Weights of a small mixture-of-experts language model, trained from scratch on English Wikipedia.
Experts: 96 experts in each of 11 layers, 112 xIELU neurons an expert, 4 picks a token, a softmax router.
Training: a variant of Adam for the experts, 315M tokens, 9700 steps.
Below are experts of layer 7 (counted from 0) of a mixture-of-experts language model. Rows are named router (the router's row for the expert), up (a neuron's input weights, with its number), down (a neuron's output weights, with its number) and show model dimensions 0-255. Each number is 500 + 25 x the weight over its row's rms, rounded and kept within 0 to 999. Numbers have three digits each.
Before each expert's rows: a language model's description of what the expert responds to. This comes from a sample of Wikipedia text that the model never trained on.

# expert 63
Description: Verbs and clause links
router:503478488517486498523473556472507493532489518473488550506457523499509487459517532458527546509516490510504480479477477493492541481534490470518484491472486463490516536497501480546488486488552508442552475455558499488528502516517526466501491550497519550529504523505490510508510512521517457496519534582509513491477495537446490439497529534502502488533482482546525486461490483500493481524477504487508503486536476555535503510527530489513510550498470544417536497545480474477505499484460487529520511532488510477464488506506494462499499505478494506482489481505501498504518472500518507502510515454489515492529469519485513489456505487479539532522525510488481505491471504500494512489513511513481484502527468491540501493469478483518533534457514513501456476469493476480521523487511529
up1:524518509462502505521523474529501531506512469482462500485515495489474466469476490461494490478499481445467490480507513503473513519531481483526516478470532532519512518513493541554467485519511518489464520482515470523530504506494511496552476484500480543491459527470547515478438464509473494511481496526522476501544509493480523484534465534460474525495515509508529484513518521519495491458486524505473447510492482538452462507489505492481470483480508465518447503524473537446452480493529515519513454514495455513477489489484555523526469503484512485470445472478506495506529479507484522534509483489522529526515476508493549497497506489490491508522513459530550511514515487517472505518522477502507577487491478514474457547498509557525511489507500526481489517463492542522468535502496488
down1:456483504513526480486503496480477520481471480453510523564467507472565530508506475539501469507538539540482495525430484527517479509490468490501497489526516513538504522526511523517495471488532544512493454507519562450474518508464550479479575493511521443514531502521486474491519446474507531506487501491495546490445529501521467489473473486509473460498436477500488472525510503467513523529504485476526539485539526527508487531499492506504497490497518516510519514439479491507507504508523508497479502524502529482514511486482514504507508453493533478492523510497483471519463499488516517499498484511478520512528465498549475502494517508529464474464503491477460532484510491481535528499481500505515534515482461521516477493503510498501523492470544510476479485510493564478515533458528521
up2:497480480537522497516521491468518464479516566517564493512504478528492489495496488536472490495500546470504543454488482511511477482494499520522497520495486542497517461479498483476487500529492501483470494494518489507531455481473492490444525506528498497474497546539512544512518522533503491466503474451459514473490465490528504517458474462533518507507541516504497481503510488526515505547462472491558461467474532502524525509508473527489487535526510518508488529523465496460530461535492471505486531486569519492489508484501513508517481489452474512511494490450494457513499471477497514527501535496525488503480560513504474500480459455479481501513480482540503491507518514502524498474455513540475469511501511506484543518510457448539490496501504507560550496456487475486501506505476545
down2:498482491511514496524475506496509511503485459533479462571483462471503499539533514516474497507514505508514539485479487517517523521512477467522502503480517484480459486534502482464465477497510530456454501517516470461515485535528543487520520489490512496493546489469489492528527555503471504496555521532512510437462515523498485453529494496483487525492482496524496505464506453518498481505493507467486509510454481472507502489506520481500497451490515484514501521516507445524562494537474466500480478484509459485512482548512511486486486514497506524524515471477510495533524466459437507516497481462492507487522498492516496528480492479507482521498496479492500469473490508536548496518457524512484499494548450442512556451469489502488491464560537528535463499510462499497498477534503546
up3:502524496456513462518520489544506458493476450490489512506492532497514511468529523481507496499510500505456486523482488537441504513498493548534501471475547499493487547499458519516488440489475484518489507494468500506492501493456463544501511494536471510462513489495518482471496501552433514482545498500505520508498501527484527476480509480471484455496478502455515451502506509484481541527505537556503517547491494533499474461489498563501496504518521489517493513541480492530495449481505526486484544468499506527508485480519498507479467510503528492448478512505517479487498468524495522509499525507500507494515438525496535506521485476472502530527553512495501512504494523467469469495518482471476522497451510508436459503505503544486501521485496465505444516465486454506553514521459495
down3:497517530501533497495464493494502469505499483504534515497437470474500476524516502481551456470534489488450483530524491519494494526493533488450515534560493479490519477496509508441496481502519529495518567492544513505518520493462544508495514520539513504506513441486550492486481475480514548495461493536535516508533530476533508537482487424525466492523493489481531498522477464496497496475493519535524496484519518529507483497517469483472531489500480498486484526484480533493495503487522548482499485523466541493447493501491519514527495511516519471484476517534463485482436490442509482541508469523497521480509505485504469503497467487504485486454505462498498484494440498517455522471469503542498539497476512496483490489499462546491518517474504490481544465502485522477514548505500498
up4:507444500531498528535492531548473502493507522497489524483485461468492486480497494484487492501492480512451492530517526517480506448422496533556510457464501487473518453478449496531514506504492526504496478468555483507500480505469487506539509521527520480542511508484532502512517511534502489468507491502499459499504471497502519482509505503496545425476535487472521518500512456483483420477497527528521508511491502504551510452486518505516501516527538542486499497524516448498485535489506509486502494504514523457533492496528515499486501471519500534517524494498517550463481512495487543507476503524497486478532513536495517519492500503492513533546477495470512508512470539519445461534503509509466516499462486527515458519503511469526462493488496477547560484488515490516533532538473478
down4:536520482504519502504458518498486514494427460469475504524477533461526504512490468555542518530494517554515539480479492488513484508481489458499509498452480499518512455523470511514476489462499483481507518503490530455517492458526504504516533474497499489509456513481498430509519485499507490494492486532512509504487536473501501548531488494476488502505496544488504512478522437474526557541486493502500523507494519480512542476529532484487514509497517457516504524487472495534508536488485479527534459503480497497485487518488446494461511477452549482518540466489480467499513455537458454482525479475487480481524532496539483514499531467495491485500501525480489502527524454529536516515458529541532463493509473520491530452496526508444495525516528481508514495496464498468492485516484523
up5:475513503517505555507487480499449558537475475493512512471488493490487514518472546489495499443494462452473527516489451503531516542518515528494502498499511519506530493498486529529510450483501501495484495536489516464535516461521512511542548487466497479496494476475468504423501470517518484516497506486495501468487439489501551460502520476516507528474497542502522507510479516470493529492514499483514488467498542456542473487504494490494417498480513481528511477484473490485500513499570475506515478541465513512477486476510469537489521516470534524475547492496468505481521516498485490503521547520505497512489503454511494514521494526480519493467509531495500508502519517448528506466471505493491505501527489435517490483527482503487454509537495486500517534447518509492488478541508439
down5:433531486538495475460497493530513550507511472529523542508475527493499507495481482501481537514488548484502520489465476497526515524509447502508435491478469496541530496488507476526492492512471480459521474450515516470509505525509507511516560487491510486544480482516488472507514477560513481520501515471549526533491516517524514529544533523500488520458524493511500510455499502545488505514495507489525524481509518505482525456495472514537471501437486490507518473486513463518500501431475515477512500535497496516502496537512502492469525507466508526504554487498473491516540521489485483502488507501505468505516528520510490489507523476509449520504493514524463539474558503523527497469489518487515489518480514529540505525495551492546484547524568448491529517493525454495517514510480510